Experts of a small language model.
Size: 9 layers, width 256, vocabulary 11098, 111M parameters.
Training: a variant of Adam for the experts, 614M tokens, 9369 steps.
Below are experts of layer 2 (counted from 0) of a mixture-of-experts language model. Rows are named router (the router's row for the expert), up (a neuron's input weights, with its number), down (a neuron's output weights, with its number) and show model dimensions 0-255. Each number is 500 + 25 x the weight over its row's rms, rounded and kept within 0 to 999. Numbers have three digits each.
Before each expert's rows: a language model's description of what the expert responds to. This comes from a sample of Wikipedia text that the model never trained on.

# expert 8
Description: Verbs of saying, feeling or deciding and clause links, often before a that-clause, such as felt, stating, said, found, but.
router:477448517520487499525475555479506518456507503530455538541487501514490534516447489489468492545508481521496507512500542538485483531507443486544484495468466516493487495514467511553530484501527525489498466544471508542480500458510545509496482495523516490520458549526503553539522459459505461454516466495496475459470510472507502502439532516532501482464507505485555474534483556480517488540536546495464462512450513486456481479526518538512516479510490466485494506534508516510486528498504493535513505490481484506520556502491537508504511493493474518510517501484492477495500518539485487493510467485521474517507510506489481476475465484479527489499478522494484434518521544461488500540487470512501496470490507528500508484491493495510499504523498476482531511510541530509520488477506477
up5:489466481512508498513435498497528487500447493547514548498490504487455501475476509481513514472520481484476517517481555480516455531558481505489511534491501527502493517487532522518483476517486515555520473488491519515469488509481507522475517459526498480511468506486497498505472497478502473555486485488475518481427500513462517504474516509491483480475463468510529512549528449500462507473522515507496470483461519512519509504450453539532525479531541497472504486535497483438470509490551483500525510484505503460506493473468539498508517486532479560462460513507476522475483493519491516496514480474526504495515491506482491504504535521458472494493481474513469425515477503485480467505490474527467523487517522452473524514528515481506494466528510517571501548500507523499491497492495483
down5:521459518477508497451558492504505526533497512476488479511523510508517469493490530519524517544562511503500530504499518494510543517478462485478483488493455492524522509524479539528535520513522557469548446525473507502470519420479514482468480474476514528490538549489488533493519515487498518471507447472453491505476503474513498487487537479514474464501512510541504468510467508451518526446529514447508478493494532526490509494521490521518532522519513470489495512505541489563447536506487480536519462511513486515486501498509492504498471517480485490496494541477507489528516493478507502488491492493488521473468500533529477491524476507482500445480439510513520496513517484521513508496498467475502465497514479481460554506546533489502480440489496492519492490553480507503473483499470517
up6:471496490480492536483453502507545531496551499506482507502493459479461483516521511518523477500458549465517526519503564474478452506515499492537536502500496489516500491501531530504513522497500506516510505475499481438505513537464451508482483505561530528501495494506515488559497475525526531479475499494512567509476513511498501480489484479512503513510485511507493468507499482440531484522517510508498515477494474564530482524527537496492531533503503489445522504533509465485508495484494514476484483508484498452514480495487550515479509523495445498470485538476473487462513483501475497530461507507514518551548480442469543503462511539473498510526478535491534522501514527475500490493529546516529465512526520529508478483501480467497518520468497547485490519540518464502458452504473503
down6:498488465526497483468493520482529485479537509462508531503473513478499509502534475505513501528463478505560504474496514498474433471509498465492494504531493513511529498512499507492520499496533533504527487503504546505505539491492522492457512477490491532490495483556499518511538514485497511440515461471520510471478523503496429531484478494513514456475519519478515495476500541459532524467489481490510487512494512522505472503529532481475506538516544494475501534527491546507474510498507466510492469511480495458499504475497545505528536539503501495489488525461505467491514536527457500484433552543495514534474546530503472494472519507504490535511494492512490507536532512451545490530490500511496510476476513482499521504464433442505501473481508535464469518534528466516436529495509457
up7:536486520514540535493501541438499503494497528531555525444510513466447535536483528519512507491444480463478545497497479496518501518481538470459520488535511516503520513508543499525450529491491512520525446483486473536476454473509507447442517460520488546499469472507493506530472477508525486492490505500466535505510470519477474479491494509486491499481515541507501505534530496536521531523544552498493498511482502524469497521487439519552534493482490511525522515520458497506492487460510519524490442469514480524473520501507487504485514471545523502471474498473486522496504487478525509520535488490532502463469507510503487489504512521429534486484518492473485443527545506475482496521517520502526510530530516486497524479498519517490498477463491463492477499474476480512507498523518494
down7:540499482497530496516507554464508494470515529518468528509510496438429505512473469556512488501499512532460493528505479537533503505491499472477508479509491504518479523502520490499516539478489511473501477491506521563449527463483523467451516476467513538424509504508522530544503471503480458509497490498465495498486534442510521479484499518569451475474539531511527490513464519471547520492547551441505471525525525497491509504480494492494535550499485488460480549517475546527473516488499489524509480461455484495510529499500507470475502453509510476487505515468459505505504479500485492511504480541522483513487516518495503489481488509464521474467483507475466457519520522529528507527477500511538479516504486517516508514499509507509470495455510484494477525510496508504501525519492520
up8:519524492510513562485472511495530498467495510518445538546479452482449517489473530520502493474510511526512532517478530499522489493570485475511498499478507512505510571475522510538481466530493525556513490491515481478531515493447493539462497497535514471507509507513477540536516514515481466503508506499518516490468503493454517511508480525503481532501527507502504494504512470534510442531519505460523497478482461535501509521504509532504511536536527482421504487500475486448464503503506466520503494471494498484536503459502566491523528490495446524489467459502512499488479536530499484489513474491519503533535515519465501505486517542451457492497506474526507465545516517511468499504465503534473473495524499457471563473519496489504510515485524526517510506484531513530485502513498493
down8:525480497492499474455510511488512503513534505469530485528471501486478492511483507518491528543486491497519528519505531497514508488468464476470493506511464482490519480533474529538524505486522557466553505505517534531462498414496533454458479451471527552490464514518501530496508513478491518454480480465460519491437518469532464500509530464504500451517509488529510491509473523452493572457514484477508492480495531515513501476518528483475510541525522471518473535500532530495491537530480489495517461504506486529508502508488532497473507483496508485488492528504497472524512501483512486464493514533497492519447505526540477527518476532485527497493474497557530502554498475500505495498518500503545516501497507472467540514525477491516460468495468497521469480521481496514447523500478542

# expert 15
Description: Word pieces just after a lone capital letter that opens a name or word, especially A, e.g. A-ss-embly, A-b-ingtons, Al-Ahli.
router:506543461481517536488472487524458530516510499515513479538520501543516466488495497528519516475531491518498512506480490472503521496490568536529536522536531483501495478484524503471485501522508476498512467472502470488534506461510508479512495544532475452476480484490520458489474492545501526484460507549448533483534527534516478514481497496442509517516490532494511495524492498498467516438520537464522485510525524485495496480480498481508472520460528532481512465478474474542528522501537496531497494499501524462526493475479490473477508502537539472519469527512512506489520509519499571477466516483491504478517529493511521465531465475519484539474540509481458467444467487504502478543511458519501519511479473546522502510516522506493490484483552519486475483476526526454482464534485484
up2:504514476494498507493507526547510543508509552476502485476517475518480476513510445501482498469506446513506484573447544517505529492521520543505503531471541521478507488535544498518521537501519513492476469536478483489559512486518502496516517478516479481532462486505510521471464482495478506558508506497472505499528511515484506533510488528511515510502516496490506533509501503483507512491500541452550458522474548508503535480475477482518524480496532476474478483504478501495492501508439496519504507485553512477465457513473540510470514467490525488469518484479493519471479500513479529476489497479496487440495563524490449464546472501505529531505503494518466508444481486470489485519536468495494500506447515525529519522502522514524504498515502433464478482508513481429497491496493480
down2:538477502468464501501524489479479519472494516521503455466505488452510521495482531520505481460459486503454482533539518540526482517506547498490516544477478525512506489497517491512498475469478483525485557503491490516454521523504476482502461473510575513545463501466490529523484520463531458550466527517534543539512500497491509444507473503569497454485474495509522495476494532520552489489508494491517521497513470499525518473522501477523507476497503530523466563490480460497502466462457508527517491449484474501484511548505499509466522504499494489471487505499516510500456461492509513511523487497545484479476533503495523513451528528489517512520484491499499474488522473502489529533525488493469474487514531520492502526487521512524508515511487452458508485509490483494467542463537550
up3:502522480496469515472505478505489538480507491534516501507534552525514461509474497499510473512519472517545513464495521525508511483483507456465510509550502529527518486507466473498509527545480488491509524498545488481519515480489494440420508463499452483501476504468489514512451517495476555502477522519503484505539483496502524493503457462496487478497518547534553512502499480526514528485485512483484484494534527526506533463495502440519481538562508512523535544522470470506463506515489484469494503465448509447495497469475493449524486520505496476515453539537491486511508475537544516521522514495512488462527518519502471482523470478501460492530511519488531506478500469550526514502506490534489517499483495533490497474486482506506526471523466478481509493495493528485463534544478547
down3:518523511518474477468490501515482520494519523493480507499524523505479512540503511516527542478496481494484473496511519526446513502451497504502543544471467498535506516516498485478512490518500547495468490516520499495474447432500491485491518509511473498465498471486459471501519496481539497489512517501538534467497492485478480516514520526479496472486521530524510522448462486527504517506507470525529557498519478508523494508517500433501531481575544471505488534489490477492500444521514495482528516464499459485505507529518474503494494505492491501523508474481502506536468491531527509504501505461522520535530516501422496500460465451477520477547431531542508515483484518514477561489537509537488503550453495505490521466453481494472515471534492490473516523465505526509509489506480527
up4:509512537510456552482495473549477514481493494531525496536510477517494478483519505490483502477493531526538515495520507505517498475511520505444527551527432487517533506549559466480486544467478509477496489503493485506496512470510511455517479538492530527482513518521510486530503481491515488472489475483478482526546522486496509455529428497487499501463510508517526493506526527479495471469510503522483507511515553486483499480517491471508504497513464492499509492529485491516541503524512523474510477559512514473519517508532488495523489508533487518521465573539485493472502476476507536516449532506487506546552445501551506478527492520509486517513477502504501533512514492458479498524456525514550500507492514485493466486537446489473500439474498509492490496571513502491512477461482517
down4:528423505498475489517531504487491482482479499507471499507472487483496475472483505503504486497512482502503531520523509478495502503496523475492532529540496496475522520480470504531495517555527551460463505483454483489490490555508526463511516445526512498508485519477454484481474499495513513445535449498542504534459444487514488520543510495475508498497566506481499546487472535516513502515439532486521506501498477491495507571557485526523477502503514456518498489480527490489506503501513533469491515484518485477475511519482508523504540498497517476496530470525509524520536529502497483489503483517517545506506498479504519539485487522479476455496489481488482486498495470482480522462543444501492519488522521535487529415477460486539503470505486489545502469524531470486517539519542486
up5:524527505528484466518494492528475500503509524490576483519442493470518493498494492494493495542511457515485468483518518491528544463457518493513501510522499494462491519512492464499472465504511506469501510483523517513479480485479502492503444495527506500502505495520491488528509491492530480539482494518500516488535475484483467470550477497489489496481459483504467499497492544503529468475492527531464518520521533471451477480556484475504466484491489483512510499573499508517523496515555503515504477516483518454514496488493491509502468484547531522511480593503487507512505551479487507510487510513526505516525461520527492529521466514514515447486451485580520506545527527458513487517505487475541519469499525480505477460517459488445501483472488521558498501507523505513528526530512469
down5:547485499485483491515518527478477503507506471480495471529476514507511484466528494491502510471519531496520497460512532526478555464505483479491515512539472516502499513478494516506538523546508512484499478473493475489498442545498503481526498486527532479511516521491519551497481485467512541466501449487478508544464450462529501507558506494468511455500508515479495521490525542491506484534457484473505523498486529470485513521544490483520482465514514468504512461532495500487540553505493499476460498484492500470501449487454505529494504550484522483535533503523502532541534550505492521455478504524521516498507520485488499497505504504476473452485493520463498493483470482510485554440498493519481533476482554500501538461457474513467466499524538457490503491510542503539524487523511449

# expert 16
Description: Word-initial prefix pieces of Latinate verbs and nouns after articles or auxiliaries, such as dis-, imp-, rep-, dest- (dislocated, impeding).
router:515466505462467531526509507492486497473517475469519486520512498523547475489440497497493482498490466471479512485535438500503561477509481519526481489517479483515470537504471464547516496505517502456505460496488477468470482495536538516509494522501538529510483535455501511480431534548492465464517508494508505529483517491489476510500485507545532479493511536475541537503474518466526483510512511408468478507523511485501459485460523517533514520493475485515486537523475490496498500499493501525507505465473491484484494504498462486517512486504461459536499510477534519505514548491531525472504514500474481496495530502516484503474521547530489542502500511478550469518484497534472515485510516515489482469488477502504503553506486524516535507557527460466520517503549549457504512468482494
up5:490490498464492467515538486501546510515487505463508472546534538534520459473465512473516521516513468498462500438483506513524519506520496478497454505455518508532501502478474501518502426529487500471516521512490482443499517506513504487508445517548529526508523474481468577469471510471471523452488526487500498502509523503434537508511509522511489520504482500507496542509532493481492480492504470488465478497490506457549492508528523537513441503461504492479447510520498501517518540464465503457530502479532497503490487479506514533493457507505548521507498475498465528502470545559504486507484484472520467482508496537503468501496498499552487508534525471471488526464504507533500499479496497473517511472506440476477522510488546524514500497528502476503524482506500490519526513506529470
down5:545529479479483443521494495475487474509520474488501485517481470515518503468443516523491498490501466502478461477518511530513518500454494488486488518526507504477516470492517473488491487483523546472566513484498528541487511506543495488500519537496540546537511492442498498501520525520455513481470537494489538495481502505422513532449481524498510469514522502531531494542555497531519498503497508480522467554519488499506490536501511548517498534520507512507474487503537499501553521466512516482473466486478482501455489504506514458494483518524461531465464493468511548529468532538529516487471459499540483478477541508499457524471536498528526511466496495444462508521485517488480543482544470487491461487504509532480486486490529508503468493509526502500503510477482498479499481476470524
up6:508467496530498486458541497472513468506552501460516511530518508510523508508518512475477525493497515458470472488494492505501499497537489523512475506474507484532480552514455433518490500515496524495529485488540493434495520496519515528511531514508518572495519495512502548425476514468496514430508506496517537563513474499474523511487484502480482528505465542478489505495490514514476477480466502471466452493507527558487467511514502532527494501539488503510466513510515495506492549495485494474475492517471495537525499492515522494495496477510477460475489479484505470490540507505513489492540476471502522514510511470488514487540513541518472499502430492490520482515563490505520531498518548507555499468492462518510493524475497500516530510590490493504517475484485499488487543493496516
down6:503470545513509428474514511487494470492552490489482565519505528536520498512463499503502525487476469435503488492490496502504470506488488513499497497517489495485507492495473455515496516513490564450490429501507539509479532491525512519480529525523515530502490530442513479460503501475511481496511494528537507518507468525505514518496505463493510529521501538502496513551514529531548482487504512479471469499479493546482497496526486542534498520568456535520469465497464504515500527516477511522451505511501469537496501543508492468504474478473466490445508499436518510500485501475508491469488490467518493509506518487508476448520533511513466480475473491456529508496500479489471510521529517456520493469505493516519480518464529514494522534537518486489545514505533525444477512497495542
up7:471477451460477503509533508458526497476518473500481534522539498450539507520456472512506508482515449502480512468537505529512513509523495507512464503501492462543559539559506509488525495539505503504479495492458482463486500482467510497492524478490490524510560532423447523510482513519489482478510528475503501506492491496462497523533454474554494514501515544496542511467493496485471531563516492479445521447499522473477470474537535487488487496511559494491491529504498490510491521504441503481522505475508493465491512491504503496473496527480489492511507478485536502465491516504486488511518530501470495478519493492497501508487489524489528502561575456497507517521482508548496506515472502511526529511486472469465499512505515543502517486499462492487485496475492563470501523503481497
down7:492526474508536482511477504468513474493493490498441511503525509555492514477430518528493499506469497538516486527501489498508525511472503500484471527485475489471484488541523468481497522506494535511526501494536456517470490442560472509505445480480521533524474481453520454498523534500468481459475517467472499485494489484470513530538515496463484506541531527500507474512550503493493513520489476499516508519473476495477471511490523576514521508555552559504457485482493501543509501505483492518518495476463539501499545515484492494512500535461455528487501527486500524473504501455465520529530498501502478485519510501489518463504570520484555508501495514536516503459486493551527514493515484504526490501521503487495503506498494545514469501478481465524488447488481529458490510494490479
up8:506477492466462513473537508504512526482477480469478514525475515503465495529464517555539519547470522501471480554498503510507473502493492489467498502518456500547558498449470480518474514529472580542499525533485491503495503484490528508470512469540512462533504486525427486494512466499489542511524474516461485470509505495460488526499485470522479506486526518469519494487510521476534523529509487510489503468516449518503479517522502517478523533536543461470510493502455486482491530493477496473521525451508496471493528464506488510508520541512487547457504442494510483464494509474488499481481498510495487528504496553458514479527491492473485550497539489534483551483489485534488550499514477511497532514512485533508500506494506529502515491514470507489436538494513485493530499509530501
down8:521509455511485479479479472474475499532477494477516465472495508485451492504471506529491499486482509575464449538533531511489527528515493509495495533539460505519528466484495506517481510497472536515511522485523490524455504476503490496512477457498504470522526505505493515465532504456521514539509487497478519440501476448491486498519521495538461505473550505540493503493460489515485494503533459489510507494550450504514480476499542497478546548526516471481520516500525533534490526478524492517482544467470572454526549496533505510486523549496517514474499514549511499453502514462493468492503477490512486495484511547479530459502515509495522509531536472517495539508524468510489509490527481504505510512483505472492451533477499505504449504461485510484466496478500444512536509489496507

# expert 57
Description: Short inner word pieces like t, ir, ik, especially in biology and math text (cytoplasm, cytokine, frac), plus table bars.
router:549507457476490477461475563510507490487499483533454534495497517531511515495507516518516516488482513497513520501540523503487500504489561506514500524515489513538505475482516501463480495504530470532524528462498493502549437535519478488495486447546460457503456499490505509502485472490515524517466531541510501525519517531472498493458523510482507481459480483468508501526536506484428505491487491525483470501528559491511484489512530473489457482502534514504508445474565464524512464479516485488495497510512491493530461513492498466513497484455468504479531457520514499468498459541500519509457508458494494471488516514465497486546505473513489525492532537489534473486457483505519487472528468522513514523534501527472533504509531471509519531446500519490506497502528530470506467542483498
up2:515525504572514502454478534513502513490479522497476499531519522476494499473460464495499527523480493528478520508514488512507498494471523493464521472501490486493468513499524474492485505487499461488495493505490513473535464464492487509552505426526472492480515478476479530429550476500476483544486474530497531461462499493447512536485527508490515505451497518525503517536480537502458525446482524504565478504546448493522538472541517485525496477493486489494472464490508498506480491514542501496445507543493522485524500480486458460504465492450514485494518515546494526532502519494495502522514516491494497508504520516514510491494466463513513504537528515487528494486478463489506544511540504508489526554500432476500519515503490443490501519541491490484492511507503548493475467507471474
down2:490502505501497554480531470484515545510497522509496517448530502473541508475529510524488458484470523485492501475489505442488522489506468501509504516490521548490475517514513518495524470489538482479439512480476467488526518473497479481515518450535475504472456536510495520523493464490530483470498459519496513480543553507531478526465478492479470471516523484493532529466483493503498490470513520451461538492524467505506541447515500494511564515485504537490534491470506488492483507519460534510500530516535487499523465509498471495506536514492481515507455500490521497527499472533477515503491499502520500508537477511485528482512511475556516480525506530484485515529509495480467540527537492533456492508488494475485533448443469530502479477471501524454484480475498510489535572538535494
up3:487509475488510497485490533493464501540470482519469483502481477487484505506501501501499469524504511519467500514495508481491502508495542541503524471491516519499455505472481505496486517499512502549566501495513507521489500538505529509521519489450482489493511478520517497509477520523529565508446464542516523500526560468469512465501520513459491460505543522494513473488517467530507571452512537468503528508490505500495494537518535454530514491440488475509505489477527461498510490471530530492461527504522500519523454486465450480526495530483510518488504498509491494462491472524498539513477483499448514496514468513512514491516503476494501514503515520499489455455465483515542494543514572485492498571541552524493431521480490518480492485496486489469510513509484514518492452544495510
down3:486494505519472502503485486482481471480490492486499493510468504456505510483504572514450554508473494445454500462473506473473524513521510492500502506503464489531495520570503506506493500568532478502487477541534469528477467486468507504467510478456535536484534475481495504534513526473494484527499485516527493516480505494495490462487499509524498492502490519518507519501529514506505524467495471517544484456529470514530528447519473482484546499486503508500503514523509501535517498473508493455470470468480483478510482515480508505510475523488503507553522493510521541490479519470466487537534557501489472507466557491511487546463479487457540482508467512514530468489518553518490525529512504457518492450516530483498487495525477515523497495553511483488498443537516519457523492514475554
up4:504523466465531503502462507533486489525486474518477493478497507498510514489488501518505490480511530478533495522499518470480529475509532509520468492516531525517459512493464530462493509489493544521535487463463497533495502532526477483481488466488507484477510475554500443470480498546496521482455500532526519511516526485504538524485498564436503499519508449468525489490510487503489493473485514471468475520530544492490481548486530492500458484505503520475489504515522494459494472466505512489493487493480503536507474515511524504515514532519530499490537498532463495502534455506498536526487458468466506492503473503517493457546529489487508511452505534464491484442514510576533498504537492512485469546492571527523464502484499499471432465491506508513529521485480463546523469500509497
down4:531490500526502493485479474493458478508475474499534479479456495492518554478494537508478533469491483453486489493532522490498472495522508494534506529490479499517476507568500510490475485536500466490484506514508468534478506523496518484445502481466501555515536480495500494525496562499493512572474486517533472509494527493520522435510484497504469523510430474501537489550513489545487478466528468537522499502515475492536487488512462481507500530476447522555503510492488477496519485486476497493498455458486501498486499503480494502506485520530519519509500489502527536489498486486500488497540544504488490469483525484533480506446545476467497525519473511497559484481517530523496483524514536476530487430505519523489473503552489506512500499529466465524507444520492504476521491467500546
up5:504534508483480491479510499522493515526461499497464478500527509498497494493485486469469487469524540507501497539522493484511508538504487514499505521471535455457487516541505499565525507482463495481524518514488471469503480496496509499479548501458527487486506493462503508470506525490471507464472489488501543508514527499519512496512503545439481461531499448519510524463504470479477521508513531506490550505464503471518473545491493502505485466491537492521492515426501503487480537489525504517478474524522539536505542495449486494469468483508482476517515515538509513519525505481529520520475458514470506549494469479530531467559524480500492533468494467527508445513493467532484559520538504502490529528469491536474467485502504484494473512517561455505478529495466554509529484513531507
down5:552509537529517480480480476529506545522506510498479477488505502519506479493460486540485510514539502523509469484493477521489510520514520517489478494477528499448489520478513470542520508497499500519493505452473516492491465507508526531534511471504550441493502496471489499469508475529476514485476519508459499520473509502503473508486515514491524443507492476490426472506485497502559503515482485548502546549458515456475479529524505542499456461514485484492508505500486522537502495506540491540505496510487527510486532496416474467527499452488462475495507516525540493482491460499506497487516478490505515508574529467529491485532492523499463495497514531549533490476503488498505533478488484537484577506521478506523489479509521463480477448496550495496506536491510510497501477518475469

# expert 56
Description: Word-internal pieces after a capital initial in personal and place names, such as J-ay, J-ames, Gr-im-sby, Y-ank-ees.
router:521481528520516513474476485493485541567500477494484460539508452531523482481531527534469533499515467499468503501462506445528472505528504511526483505497536478533506479458444496465483481518469511516453482495490474494543533442499485488519491544544490439502495495480483505460509506543492461515460496480459526458506481533521516521505519490475499514518478522520487516521526499506478505477519506454502515505533485485513515474491528531489494556492553514503497459504487485509481500513524509487512514530483520514547566528500516461466488459504530536519506527536511526477518496504476470457476519489526559470474482502497511505518467523495503496472492496472491503477528483497456493518483491498488501485500485497516475496544511509492537491468559512485452537482521548488499463473495481
up0:532503516513523541517573515489475496505540469480547496516493493456489448476489508492493511521511505512513508470494477507495477504548477504519492448517452475499501498527533440498500512501482470488516523477483494485490524512479476500485503483503545475512486508509469520459488508531497477428490475493511474506496565490451493506483497503469481526571470507503477583476479510440517484488516506468483530459464486498547502506514523489475487520532562487443489510521471536487513518487530461508506493514475530480533501522498506495474483519546548472543521540474493544499548505483536525466510500516499505510509490501483522508525506507475501462477515470503477478532520516481484520516509511514498496505503503481509463473535480527501490490491460530482465531520516517509533530509495462
down0:466543460538489496513543484486475492515511496466561505488486518450524513512505497533485515510558490488501510479479518509496503494494505474500496491481519554467463492502477508474512480484519455476494486540542530499524497494477450497440497479514489530441507527489512502525518512498501517489500468445498514540461505496480500514503476498506483488476532514545497479535497511481526488543470493508546491507533513499485484509489510474477507513490539469485456456480474513486514491468544484535489500531458496482530480495457503490498514488515496499530504536483466521490529541511510547466504518500504508433429482533480501529468459466518518470507506511488456565547530464492498484481484533484506521507521501501536502451531498482462468510499465508501514535528537529548514502523508519
up1:519508508479479476446493500531550502511457474510477462496500476480532515493536493509537501438481466482468481519516521453480513498501514564499503503445529517475458486510457543505513475492521515488515539524456509484547535494501508463486527502495489494473511518464500502497506504491538478536489485509483522490517475522484519510496494519504524493490495491489471519491472486477491508491514518507511471512529450477554511535493495538506464552508511492498505490494516463510492505520531460478502522498533509519492541495543530504472496438558483551511507473485540526519476505484480454503498505515535531460529481479481487522483526531498546469495507505491570524453482485490507499464505478451461518483518518527509492502483480513512544440560525504520536518493521534514493506463504499
down1:523526490498537484516494516533494478448473529499479501502525563505493496513495487513539507536520490488519543473472472500534514531542493475492495485500490475485495502524516500496475517501484569546514506538515532443476523520468530529495497460486485488523492489489520507472539494522556510503490447515506544484430504510498486466501489510481522533486525494527490511516516474516490509483491475509488517483522509499459537503493473484493513461529504537478502462494478543488524505457536479465498497473538465538467456513486493463513523504504537484488489525530503491498475450507483525503514487483549493527542477515531458546489486509485479447536476504536487491521523520529472543451504515510467526477457455526496484492466443532481498491490483506501481478474539504487479541494482471
up2:530564516469480484516495468493493514504475517528469527483479483472453513510516495485459494503483493507504515492527536506500488491497464519473495473518585501476476482484490484507487483519479503533509496464514531472544503526465526497514481496506477502540515470498487480478545512487501534481518504521494500459467453502470558492518524468469483489492496519518487473488490510544493508504499482507472532512496503548482436524448508516513485495506535480529496515470471465492469481515426512477497513552541517530444480507515520468558481498509496517490519528515552515515533492499493500496503507503531510452504498492521490522445507518510534487527485515527509472481481479476470472535543535473524518500514536514476425490450500481481537471511510513525524517493527470475521475506524470
down2:521498509473490473519492535469509524498457531502462473549489498486470480491469535526512492493514507493547480509502482505502503479491523489491526505498481515471451507473506494514497490561502502509549492490543543516487517494525522501460488515462461538529492548456530504487473492506521501532523489496538508503465509481492511485476527499512505556487476522488518494528479490509481542552502501508430514458525542493460484499513536478556535517503511483467518503468498535504492463525508518502543510507514472469459476482510482455556455472485505545499512507495527492515511480543534520485531495476518500529520442469558501516492523535500492506526520505496491478479482482502497461443457524481504511521484516472512465494487494501479510467512482441524495529478526479480499502521431475
up3:514518512512509508446514515545499514506515445538499437523464464475521497503511489514498514480508455523475490506479485449515465546505492531492502514496507538485483476459482518497543469494526504502482517520515499488527539461500529437452521520524498465494534508502453531491528523489542474526487535482525529491513514525495508535473500505505488463484467509519452515500460514494505504491531554475513497532536468490490500519527520554517471502499517475478522502503479480513499500475504487439490496532492519515462512528530530532529494455527520523522514517524515533502498471481504486488489511479514535503498504478531507479503536507498531483472474466485498503463522477495493494522479450486455524480516499493503484513526471510520514374504497500502488490539518512461487483453490496
down3:523491493502498522529491469543524495495448535497532478496482526485505542491522470493507528473520464474508539484491458493494546540543471487507499504514487521503511516514510516525429458485514531524518518538481532473509448515505468524501506491503477524478510477479496465484546493531532514518511466483476556474467463507500493491541517504500547494505532496527489525542502468519497502515504491497507496464498531482521527505516483523505496500523457493507491443493515532461517469476584457485500514505497493520475455528482462494520488478513483532492434524499541494506471539518517464501488486488505500482537486520465501546494460486485499490498477533517506508497527483510443514440502498483485561500456509508492516480499438527462476513493522510491520470481505511487533534493473482

# expert 29
Description: Leading stems of longer words and names, cut before endings like es or ing, such as techniqu(es), polic(ies), cas(ual), hum(ans), them.
router:502496525455498535490476505515521535514492524474495506532483466543486495488472495474505481496503494485536486476476500488488556510490475474502490510476506490491497571508486496545480469511493485476491477493492454516479493523512515533508490467494466529523477503522541482497493486547511494460528476453502513503535473517521518438482522519522515494462516488464476480499510511491525482517510490470469490554541523500484493526520473461519490502540535522470450498525488531512507488529493462527486542499495465514517500484484513470543501553479471469508490503514463565505538494469492488468446505508511490496490501522493457549504507513527496538469493521522491537535529479494452495486491526511520512494511502479511486446471531488531464511492579499476527546532544474503481517457453472
up0:509484502521501503502505492497542459520486515535502529483472471476520474486493478477515496477496536496501470495533519481476519516514469541489496513564509483480514524515488506498481532505485444495510522491493482486522496498490473517533502468456543445496488533510509541522468512497478506556502467510534469467448490489500478487504462509497488476524516456527551508528486516537490473489444519480510505522476473470501495474541482523544515515510473483481502493533499502479440505494493534525513436487504487495470497471497509525495495503537512493501512470504510526517452522532538448497510461534505499492503499496486492500477543515556545491508547461488518523507482512520498510440527469471516506505500491494512563538529503512449459446538455474510482530483497537487514493528552493
down0:448525460513505458504465483511480500513509453473491490486530516496494530506504475493519505476502515501473469520514495487512474506517524498517510460535549554520539497467488477461507517509441552518507539492517492484515487490489451495522492541517493486484526469521496506514494530452534496506466501544457531530459474489485481537505517503486510531511469488540472551501520449530480485521483555507532532469480494509491510518504493550517482474469461491531535527510529495493477499531544488504512507518476547484508530497464492494495457473490514520485486516450512447465477521521491493492487486480510525521547483490472509499480511520454478488499506515502501547481501522471532475476540440513482519526534485486461498506523463484524542505515453503492470446467488503516527533508530505
up1:491536495492488514517519511485508528470485516497529492512514456496530458490495491471493479516511546481547533527512542472478516509458520504501573457554457476464580464487504530492481481486454468476545513512484549472539511494483499533476508474512501496472490517516524507507522517516530459524501522481459465491491481508462510471526514482511460507470483484513518529515482518491475508458447479481488482530549527508494543446492496499487492517510498510535507494495516487512476473493495512481455465474517478522487519477462532525511502509521506440504484489539495498539505528517513503460484504501514523462479445461558472455510524507502492499479532521487529499521538484544517519575533472480526467497490512495488485487485512520484508495487505495503506510536521474506497476533493494
down1:489535505453513498499508509513509486495505512503486532506510434480522473491486498495488514513526514501525485477488526477490539526454512492531533467521440497493571484495497493495513444501464487448519483488512557490481488507501534536485487503538491546483465541495564466501537520534530486482474518458466467468484490511483488469471499475490508550516497499513487526493475521494507512532486517502471487520553548504483504517504506460521466522544515461496500489531504529521505482534516485510464517500478481487475514459475554517533521537515492498498464468529495512522531514505468480485483524505540485516473452468530498475500504493481474466471539512524504529508515479512524506541469515498525471522492505476517480444446498502485511484442520527537520525505503440498517495503472520
up2:470502494466490483523508521467509466435498531502542483458472490473515529503508525505499487524468514491548498529486474537502474561468481485498521484474511531463505472481484504487467498483472482555554493508566539494536494527510519497483475467494462533514516473535534515518543510475516476512495509494519467502458467494465523459454476532540512480482504499499521456515531535512484542518509499551488518523488490467468515510492482500536507531510519495497533513477512466449499473464526529497501521540506500517508498502547530500529508507500525519478481454504509469502479500498494449487508494501505517473487490488505487535460530467481479460473482465510530549522487540517491529522537525469549457492476523472525491498496485509542497531532444496533511514501488495519493475510479500
down2:496499494471538556499475480513499519519493511497471477504507494510509471471487455524484480527521497499530494499467522458472518519491533497486485470497502490476496514499505534498486519518506486496506479467495507474500559502546566506517508463512461516469478550478524501468514497540476507514520503455486477497533518515561515491489463548476537489476527504478555446482464521498516524507517477440451504530537497490498460510494451446511484514513538512459491488504506482507508477517480483489472545448513524507506486487480502541513536568481475525493513485547484509501501461486491531493493533522524532519467473491484510518495480482494484547484504495502492492521493477524457524553494579483478464490491516510512505513460501531490512515504542499506479526535501457481459484481481484
up3:486479528511512472441502531461499498509521508523515513505506471502550481509487506502501495546497443470523458486523503508512455489453470493512516484513519521470529487517515507484534516493549481469539492531528516517526495481525520513466473483525448482467511491506523484468578527486463473518493457471490465490507487526516512499460505481495519507483522518528449490525479536536500535510502463536513475574503478487495515514522460506497488453510504539554509512473525477494537490468509458528446511530541507495491486470486503564488483520554512500526481527501495506519488519523492470481491493461507516522474479531480500506548496471496504476502522551487471463463520497536497460523525517476486494471522529495465522492471490513525508514511520483512490465494520495500477460529475489
down3:522529486480527559483501526463498503523522512526518513498482521502508459500486469524517539535531498464525474494482487485496517480495496476528481488533468502512504488502507492522504538506515478482525482504522519476482484472494549509449439443536453516526501505501542495502542514504523500522448500437489492491492521522514505464477458450496516537504496498504503531504479580534557525500521458466507494527536485501493460501495474432523514465525526499487508519482476491495508492507490444480462544495519510433492487501504507554500494500508459493502452520517502496497491505522498494454488519485523518520495485514493494560502502497427517478503539511505434512514513504526510495514505535506488476495515474506477528535498495491496491496502503501520462551499518477506474496461463525